From a checkpoint of a small mixture-of-experts model trained on Wikipedia: vocabulary 8192.
Below are experts of layer 3 (counted from 0) of a mixture-of-experts language model. Rows are named gate (a neuron's input weights, with its number), up (a neuron's input weights, with its number), down (a neuron's output weights, with its number) and show model dimensions 0-255. Each number is 50 + 15 x the weight over its row's rms, rounded and kept within 0 to 99.
Before each expert's rows: "raises" lists some tokens whose logits its average output raises strongly, later layers aside; "mostly gets" lists some tokens that are sent to it at least half of the time. This comes from a sample of Wikipedia text that the model never trained on.

# expert 10
raises: ".", ",", "ic"
mostly gets: " Ex", " st", "nd", " took", "end", "pt"
gate3:30 99 54 64 47 51 67 58 51 65 60 58 50 68 67 42 53 07 45 50 53 47 46 50 43 51 48 63 57 75 69 61 37 30 87 88 29 48 55 51 67 37 58 49 52 20 50 52 51 59 68 49 60 50 42 59 32 63 52 49 61 35 55 33 65 48 48 51 88 46 22 54 72 39 55 41 53 88 56 24 16 55 63 73 51 57 54 55 50 59 36 49 52 51 50 50 50 77 55 59 60 55 47 44 40 99 64 52 55 83 52 44 70 59 30 50 59 39 61 94 50 61 51 51 66 48 48 51 57 63 35 50 15 46 46 44 54 50 50 52 48 39 45 44 44 33 40 35 54 37 51 52 29 52 45 75 45 48 49 57 52 47 50 39 65 99 53 49 49 19 54 55 35 39 43 51 59 58 38 50 51 52 47 79 59 64 63 44 56 61 45 50 47 13 62 63 52 51 53 52 50 50 52 24 50 71 62 50 89 54 00 51 53 49 36 57 55 64 69 73 26 43 36 39 42 52 71 32 76 53 48 45 50 44 85 51 44 38 50 50 57 44 62 53 16 48 48 51 60 61 50 51 49 62 48 50
up3:52 56 40 47 49 99 43 73 23 50 50 65 52 49 48 57 40 41 56 44 49 73 46 70 27 43 50 79 44 49 37 47 67 54 50 49 48 29 56 49 45 59 66 47 47 54 52 55 50 63 64 47 42 44 39 49 49 50 56 91 49 28 61 49 54 47 58 60 54 21 49 48 72 94 68 50 15 26 50 09 45 55 81 41 50 60 54 46 49 42 45 49 55 62 49 37 68 50 73 45 61 49 56 52 49 14 39 76 59 43 47 39 00 50 56 80 49 47 40 42 76 50 51 44 57 48 59 80 52 49 20 51 48 42 40 51 53 50 66 34 60 49 51 49 33 54 88 46 12 48 50 69 40 57 43 48 65 66 56 43 52 50 70 51 26 48 72 40 53 60 59 75 48 30 50 73 04 49 59 49 37 53 48 42 60 67 55 61 46 35 56 50 27 64 50 73 36 31 75 49 38 43 51 62 31 38 37 72 39 49 65 54 35 22 41 39 50 74 15 35 68 65 48 52 71 51 49 61 72 39 46 68 41 52 47 37 50 41 46 50 47 82 57 03 77 42 59 59 36 15 54 47 54 57 51 41
down3:54 51 72 42 42 57 45 51 58 52 55 74 50 55 34 41 61 66 32 34 54 65 60 99 50 41 50 49 52 49 41 41 40 49 32 47 55 43 63 50 24 42 47 58 42 55 42 52 50 48 52 98 90 61 49 47 53 60 34 47 49 59 26 51 66 49 66 50 49 36 54 99 45 70 52 66 51 31 50 67 57 41 40 40 99 75 12 54 40 50 65 49 50 49 58 34 52 42 45 14 50 39 81 48 56 49 29 30 36 22 70 66 50 38 49 35 60 53 39 40 49 62 38 54 61 94 61 15 50 48 45 49 49 43 21 45 45 48 75 60 76 52 53 53 34 47 63 78 36 49 59 52 72 50 49 51 67 42 38 34 37 49 51 46 74 09 55 54 41 47 47 55 54 51 40 61 32 49 50 71 46 50 64 23 51 49 72 46 45 23 49 44 51 52 52 66 31 38 67 34 58 50 54 54 46 47 70 50 45 45 50 46 80 48 51 56 41 68 24 12 51 21 52 44 52 48 49 52 33 44 65 51 50 60 50 22 55 51 85 70 57 69 33 43 68 48 62 23 51 48 45 50 57 57 62 52

# expert 6
raises: ".", "if", "iss"
mostly gets: " Sh", " p", " Per", " Her", " per", " De"
gate19:50 38 56 18 50 48 47 47 49 53 47 49 49 48 51 45 50 51 59 45 52 96 47 82 57 56 83 51 41 54 50 00 44 52 29 48 64 47 51 49 50 54 49 38 44 49 52 53 49 43 37 58 56 98 71 49 86 49 89 57 52 37 31 54 45 54 43 48 69 57 91 68 46 66 49 50 53 48 61 59 55 52 00 51 48 73 51 56 70 51 53 46 37 33 58 42 57 55 50 57 50 50 52 51 48 51 50 34 47 49 98 51 07 48 60 50 50 36 60 45 55 54 11 54 48 60 45 47 52 58 50 52 46 39 24 49 52 45 48 23 48 49 52 55 50 01 35 77 59 39 49 68 46 52 51 50 46 57 48 55 39 44 38 55 67 74 51 47 52 55 50 43 50 48 48 34 50 50 64 27 59 94 52 55 50 56 12 24 46 38 62 52 48 41 50 52 71 06 45 26 19 28 39 26 53 72 37 62 36 26 54 41 57 77 40 77 51 56 51 35 49 17 73 51 80 53 58 49 48 58 53 45 38 57 43 22 38 51 56 49 36 50 76 33 50 48 54 49 50 60 49 55 38 49 65 51
up19:47 61 62 33 51 52 14 48 26 79 69 55 49 50 48 34 20 44 53 50 45 41 43 51 50 26 50 40 15 72 39 99 25 31 47 46 55 58 73 55 53 46 79 49 42 50 51 97 50 50 74 45 48 50 11 99 99 49 31 60 51 49 51 43 69 50 50 47 33 84 50 53 50 36 45 49 61 34 54 49 49 55 49 47 57 47 49 57 51 48 48 29 55 52 50 42 49 51 51 78 51 61 46 50 39 44 47 38 54 54 42 52 54 66 51 49 20 43 50 60 27 50 50 80 49 63 52 42 66 50 73 40 48 49 49 51 45 24 48 54 48 35 29 44 46 72 60 44 99 50 48 50 52 45 53 51 11 50 33 18 52 49 52 34 43 50 49 16 34 65 54 36 48 50 32 50 48 51 65 71 53 48 61 50 54 55 51 45 37 56 61 65 51 77 49 46 51 43 71 32 53 28 49 46 46 50 77 61 54 44 49 53 51 51 66 37 47 64 50 64 51 67 47 46 46 35 74 45 59 48 58 55 45 46 44 50 49 72 50 50 43 52 44 77 16 33 52 40 28 15 12 52 54 52 50 53
down19:63 37 56 83 54 57 48 26 53 53 50 50 49 54 47 50 34 24 68 51 59 44 34 43 59 37 27 33 55 46 50 55 51 29 52 56 58 38 49 02 57 49 45 58 51 46 67 51 48 43 63 29 83 32 68 40 58 45 50 41 81 48 68 58 50 41 50 51 47 75 54 55 89 50 50 47 55 51 56 50 53 54 49 38 45 51 99 28 37 63 69 49 52 34 56 45 33 27 54 48 60 42 56 48 40 41 61 47 51 38 49 49 64 35 70 51 53 55 51 50 45 66 91 62 55 46 56 35 63 38 57 25 65 46 45 62 50 50 31 42 55 69 44 02 48 70 59 53 42 86 43 37 50 36 51 36 51 74 22 72 43 46 54 43 22 56 51 51 40 63 66 50 47 42 39 38 49 48 46 16 50 53 44 56 43 54 25 47 29 58 62 33 51 30 45 69 60 42 44 51 51 45 52 50 18 47 67 52 60 49 49 52 20 49 47 48 35 99 00 69 35 37 59 28 35 50 53 48 80 53 58 50 99 80 47 54 46 51 51 59 44 50 46 48 52 11 48 52 61 45 49 49 42 53 45 55

# expert 20
raises: ".", "-", " ", ",", " and", " ("
mostly gets: " New", "ort", " Bar", " Ed", "ut", " ab"
gate3:39 74 49 55 50 50 50 52 53 48 53 55 66 51 52 23 77 47 58 67 63 47 50 54 65 46 50 31 52 24 49 62 50 51 50 50 49 70 88 46 51 59 50 59 37 40 50 51 57 25 39 47 53 48 59 38 55 51 62 69 50 53 44 27 53 53 40 51 51 46 55 69 51 49 73 50 49 66 60 53 50 61 54 49 56 49 90 76 37 53 36 38 06 42 52 52 51 49 35 57 60 43 28 56 47 44 49 49 34 51 90 56 54 41 24 50 78 51 42 56 53 62 51 50 47 49 24 00 43 52 11 52 54 48 54 52 31 64 17 41 50 41 12 72 45 28 48 53 46 49 51 50 43 63 46 53 51 72 60 39 49 49 43 47 66 51 55 47 63 96 49 60 08 50 49 47 49 66 56 29 48 60 34 66 83 45 44 23 59 57 42 81 54 51 74 43 49 50 37 39 64 99 49 38 81 45 50 78 24 51 13 79 51 51 49 63 84 57 62 50 51 49 47 54 47 46 56 63 50 43 36 31 59 55 46 47 33 75 43 72 60 46 48 58 58 54 36 42 65 46 70 25 43 20 33 50
up3:47 45 49 19 61 50 50 43 58 46 49 21 55 52 61 33 63 45 50 55 72 57 51 20 78 56 62 52 49 56 47 54 59 53 61 68 30 55 37 54 50 55 50 48 72 44 38 46 56 62 42 49 23 49 28 26 50 58 57 23 42 48 00 54 38 50 55 50 50 65 41 45 47 47 48 50 51 67 50 37 67 36 22 71 54 51 00 49 52 55 62 41 39 48 61 49 47 72 47 54 48 33 62 49 50 58 61 68 20 55 60 43 52 49 52 31 48 30 56 51 53 68 53 50 51 52 50 38 19 49 50 99 55 58 62 60 50 10 41 62 41 42 46 61 47 35 22 52 43 49 50 54 50 49 27 61 31 48 44 31 59 76 58 47 54 46 15 54 50 36 60 51 97 34 39 39 45 51 50 48 48 34 28 05 63 46 40 37 29 53 50 30 06 63 50 50 57 19 51 52 48 39 36 44 50 57 41 50 71 35 51 27 48 61 42 51 58 69 51 70 49 61 06 54 29 50 51 38 31 66 31 59 49 53 19 28 62 45 40 71 50 61 51 42 23 88 12 59 50 53 42 59 58 46 29 54
down3:47 56 41 67 48 44 53 61 47 34 42 42 12 78 63 46 26 45 57 50 43 39 42 14 49 49 49 80 57 51 25 45 24 11 50 49 81 44 08 32 72 51 52 49 51 52 48 58 47 52 50 55 48 50 50 47 49 31 46 24 53 61 36 29 50 42 47 59 49 73 48 49 53 86 16 69 52 46 40 25 44 51 29 48 50 47 46 42 50 35 57 43 58 51 40 46 66 59 55 26 54 66 57 53 46 38 99 50 44 48 44 81 47 50 56 55 62 41 34 22 43 73 89 70 53 47 48 53 50 40 99 59 48 46 52 50 43 54 63 57 73 41 79 51 51 47 60 48 22 64 50 64 67 40 26 58 48 69 36 51 53 97 52 58 12 38 40 29 44 30 50 48 67 64 51 40 54 32 45 68 50 19 32 33 46 63 44 52 47 54 51 46 50 62 08 54 52 50 42 45 28 61 52 36 21 50 52 51 48 53 47 47 42 50 51 77 50 53 50 51 50 40 38 50 41 42 52 50 56 62 43 67 54 56 51 49 68 60 29 41 72 59 50 34 38 43 50 34 49 60 30 72 59 39 52 42

# expert 18
raises: "'s", ".", " and"
mostly gets: " John", " South", " Gl", " Mac", " Mc", " Jan"
gate3:47 60 62 10 05 64 41 42 51 52 50 45 37 63 49 32 61 51 43 48 75 46 53 70 99 50 44 54 50 56 51 49 51 44 96 31 63 22 49 48 51 57 00 53 50 52 37 48 25 46 51 61 57 67 60 48 58 51 51 55 47 72 50 63 48 62 38 51 00 53 45 40 27 28 51 47 34 36 69 68 38 62 35 59 53 52 52 38 88 50 62 65 50 50 69 50 54 51 46 56 46 46 47 59 50 47 64 53 56 97 47 50 48 40 40 26 43 51 50 50 58 35 50 65 44 39 46 48 62 50 31 64 52 50 32 66 40 51 62 44 50 31 37 52 51 79 55 42 51 56 50 50 53 81 48 75 49 36 48 39 10 76 40 57 77 50 49 50 40 39 56 55 45 47 55 48 71 53 41 56 55 47 49 22 46 52 60 54 51 58 45 61 15 50 50 43 41 22 53 43 49 52 49 69 41 47 35 52 13 48 45 58 55 65 50 29 56 47 40 47 85 55 55 67 31 63 35 18 21 50 46 47 28 26 49 60 45 60 57 99 35 50 21 40 43 46 53 34 68 31 33 32 18 46 49 69
up3:55 44 53 64 49 25 52 57 67 71 50 53 48 50 38 46 50 38 54 46 40 29 56 39 61 46 49 68 49 50 50 49 54 52 44 44 42 78 41 50 58 48 80 49 99 58 47 16 50 50 51 55 46 49 56 51 47 48 52 51 54 66 56 66 53 45 59 51 18 50 31 48 67 40 76 46 42 58 30 46 44 50 53 46 13 59 53 33 39 51 99 45 50 57 50 47 99 48 66 19 52 67 46 53 51 41 55 29 51 79 56 34 72 51 70 48 33 63 64 41 40 22 37 47 50 46 51 43 54 47 59 55 50 54 53 34 55 51 50 74 17 35 29 47 48 13 49 54 69 49 43 68 47 51 50 49 73 54 72 49 56 47 53 44 49 74 46 46 47 44 42 42 48 58 50 32 53 47 29 40 48 50 35 50 99 75 49 50 47 87 44 51 58 50 64 37 52 58 45 73 50 42 49 44 44 69 44 40 58 79 44 60 47 45 51 57 29 56 18 59 55 80 56 18 21 46 54 73 69 50 53 54 77 48 50 46 51 54 41 42 52 59 58 36 49 63 54 99 66 44 34 48 39 37 56 47
down3:68 31 49 47 42 58 24 44 64 43 63 57 48 50 56 75 61 55 20 51 47 51 42 54 52 46 43 75 38 79 46 51 71 54 40 46 23 31 69 14 02 59 24 54 52 52 48 37 64 48 50 55 81 61 47 39 31 49 56 54 46 28 49 03 52 44 61 52 51 36 42 43 41 53 47 49 23 49 32 39 58 41 58 49 86 48 80 58 50 51 25 64 45 50 56 49 50 41 63 50 24 43 57 47 62 69 52 52 51 53 57 57 49 50 46 08 55 52 32 64 51 47 15 66 26 82 50 64 59 48 50 74 52 45 29 44 57 34 48 51 25 69 38 46 52 39 34 47 53 56 50 33 52 49 44 47 18 16 12 42 56 52 04 60 54 50 42 81 55 51 70 50 51 50 75 54 43 51 66 50 61 46 26 21 56 70 56 51 36 35 66 60 86 50 57 70 50 49 51 51 49 91 37 35 74 27 46 63 45 50 50 51 44 67 63 49 51 15 61 44 33 52 50 73 51 51 57 60 61 58 49 48 34 31 34 49 51 46 45 58 52 75 51 50 41 03 56 51 68 45 34 59 59 81 54 50

# expert 29
raises: ",", " and", ".", "o", "al", "-"
mostly gets: " Re", " can", " would", " David", " pre", " Indian"
gate2:33 54 51 31 19 46 50 66 40 43 68 55 34 50 51 52 20 67 53 53 72 71 48 16 58 61 73 49 69 50 56 48 33 45 36 64 52 52 56 54 51 60 51 53 46 78 51 99 37 54 86 63 50 54 31 52 61 51 37 50 65 78 59 44 35 64 50 42 48 52 43 45 50 50 50 49 67 37 59 41 58 61 43 48 46 50 32 43 50 57 40 58 53 52 39 47 50 03 09 54 35 49 50 82 43 52 49 10 47 47 53 56 50 51 31 50 72 62 46 49 49 40 66 22 55 50 50 72 72 27 64 49 44 50 74 50 51 48 61 56 50 21 34 42 52 67 41 60 48 66 33 61 47 46 54 64 50 49 86 38 53 28 50 67 43 31 67 47 62 38 53 50 47 22 50 36 37 09 59 33 51 50 61 52 33 53 66 36 52 33 44 51 52 48 31 22 36 82 32 55 45 39 43 49 47 40 42 56 40 09 40 55 35 50 56 43 29 50 50 50 70 32 87 86 55 52 43 57 57 60 80 50 32 54 42 55 52 30 61 51 72 41 53 99 44 67 63 74 50 70 50 53 65 70 89 77
up2:53 43 51 30 84 36 75 44 50 51 64 29 56 51 50 46 51 83 55 50 34 28 35 62 54 36 41 14 60 76 47 48 50 59 54 50 72 49 39 22 34 48 84 50 50 56 61 44 37 48 60 63 49 59 53 51 54 53 51 51 54 47 57 40 61 00 49 49 46 48 42 65 56 49 49 65 50 77 13 49 44 36 50 69 77 51 71 61 57 27 45 32 46 65 54 40 49 79 69 19 24 48 56 20 73 41 50 57 51 57 43 22 63 43 60 52 49 41 36 49 48 48 35 50 40 52 50 39 55 59 60 22 67 55 54 67 50 62 47 56 23 55 65 83 45 50 80 25 40 56 68 52 38 39 49 51 54 58 53 44 50 51 54 27 38 74 49 59 41 82 43 42 50 84 50 72 28 55 59 70 44 42 34 62 50 49 38 77 51 49 49 50 49 47 45 50 27 54 51 33 48 33 30 86 71 42 61 48 45 65 47 60 56 91 49 28 68 00 29 88 64 50 41 33 57 52 39 47 51 50 43 50 48 89 46 48 34 50 41 54 49 38 62 50 34 51 65 50 50 49 55 49 50 21 26 51
down2:55 57 48 51 80 52 49 52 49 28 45 62 41 62 41 35 54 57 53 47 51 31 47 28 39 48 31 49 69 62 55 58 63 52 57 66 54 49 30 70 63 46 31 36 48 55 38 31 61 51 45 24 51 50 70 43 44 75 48 53 36 71 50 42 52 57 53 54 47 60 55 52 54 49 67 50 50 46 50 66 15 37 50 46 49 52 37 45 44 48 51 23 73 36 54 66 48 93 62 50 31 51 99 39 37 44 52 46 46 51 47 40 60 49 99 49 49 77 66 58 47 45 39 61 40 51 41 47 38 45 40 40 37 59 44 53 62 40 39 25 50 54 62 48 48 55 67 64 49 54 94 50 43 50 12 86 47 52 59 21 57 58 67 63 49 46 51 83 54 55 30 53 34 44 45 40 38 62 49 55 47 47 44 44 67 53 64 47 00 50 35 48 63 40 53 42 54 46 54 67 37 48 18 54 49 60 03 69 81 48 57 51 17 50 00 52 54 82 50 79 69 33 54 51 43 63 46 65 40 53 49 53 30 43 55 49 38 59 49 51 62 64 59 32 29 49 59 50 51 34 59 49 32 51 19 60

# expert 1
raises: " and", ".", "-", " ", " of", " to"
mostly gets: " St", " Le", "G", " met", " Sw", " fl"
gate3:00 49 49 32 54 50 40 73 45 49 25 92 59 18 51 56 54 34 50 48 49 51 73 50 44 83 60 49 50 31 38 33 46 27 53 63 50 51 58 51 50 33 13 54 60 65 53 48 31 53 54 17 55 46 39 52 47 43 28 53 56 39 62 54 61 34 40 44 42 55 46 56 95 52 46 99 51 51 39 68 43 36 46 48 50 60 57 38 54 51 32 56 37 49 79 50 46 71 89 22 44 50 44 44 65 54 68 50 49 45 94 44 56 70 37 52 45 57 56 52 34 50 49 69 50 53 39 74 47 50 09 56 49 23 48 50 27 52 11 65 50 39 48 63 51 53 59 21 44 78 45 53 93 54 38 43 51 56 57 46 52 55 48 53 43 60 45 52 60 53 53 49 52 72 54 58 50 59 47 30 53 58 64 42 45 49 50 36 55 44 87 46 31 52 50 52 63 39 36 43 50 52 58 51 59 57 48 53 53 23 48 48 41 50 45 46 34 99 43 57 63 29 43 41 48 49 47 75 53 85 66 24 64 51 49 54 54 50 36 59 47 48 48 12 53 50 51 49 87 49 59 50 55 47 46 51
up3:51 68 51 53 34 50 74 47 49 49 58 55 33 69 51 34 70 52 52 83 41 38 47 60 75 44 47 57 47 53 59 23 47 43 44 50 45 50 41 42 34 59 59 44 50 51 52 60 53 49 50 45 42 56 49 51 55 00 40 38 76 61 52 51 48 73 43 67 50 53 50 48 37 33 20 40 49 40 72 49 64 33 63 43 34 56 28 50 68 61 37 43 40 56 46 48 55 50 48 51 58 51 63 62 60 47 65 49 49 48 41 07 80 42 51 61 40 67 71 45 50 51 61 46 47 51 28 58 71 59 51 46 88 48 35 51 77 59 83 39 18 57 45 32 38 87 46 48 09 50 79 49 87 50 41 51 50 47 50 47 64 82 50 60 49 49 36 38 50 25 41 27 51 48 56 48 67 64 49 57 35 37 52 56 51 49 55 74 48 21 11 53 60 27 91 53 51 56 42 31 57 54 70 52 52 12 94 60 28 50 43 59 45 52 45 50 47 44 60 63 46 50 64 45 84 67 55 72 30 32 40 64 34 52 48 49 49 41 53 72 56 47 49 46 27 59 44 58 29 81 36 53 50 43 41 49
down3:61 53 52 50 46 49 50 46 40 48 65 40 54 62 38 53 52 49 86 50 35 53 41 62 53 60 52 51 61 53 46 27 71 44 44 53 28 51 46 41 50 78 48 53 31 40 52 49 49 50 46 31 36 65 49 56 89 30 83 61 37 49 50 55 67 71 49 42 43 51 45 57 51 47 49 67 18 42 76 09 42 52 93 50 51 51 42 54 49 51 90 54 47 69 45 50 62 65 57 44 61 65 75 51 58 82 72 62 55 52 67 53 42 50 43 45 49 53 33 52 63 22 65 63 50 59 34 82 53 61 53 27 50 59 49 45 39 63 41 56 99 44 49 22 38 19 48 34 51 28 24 50 76 71 51 26 51 37 30 49 59 27 41 42 66 13 49 53 54 18 63 40 50 50 33 66 41 61 55 68 11 39 66 44 54 41 39 27 54 39 53 44 50 46 69 51 49 49 59 50 50 47 64 70 62 33 66 71 37 70 47 49 30 43 43 51 50 62 26 68 48 27 66 60 25 50 57 66 42 43 45 51 81 60 48 65 64 50 56 49 52 51 35 51 25 15 12 50 60 51 52 49 71 50 69 50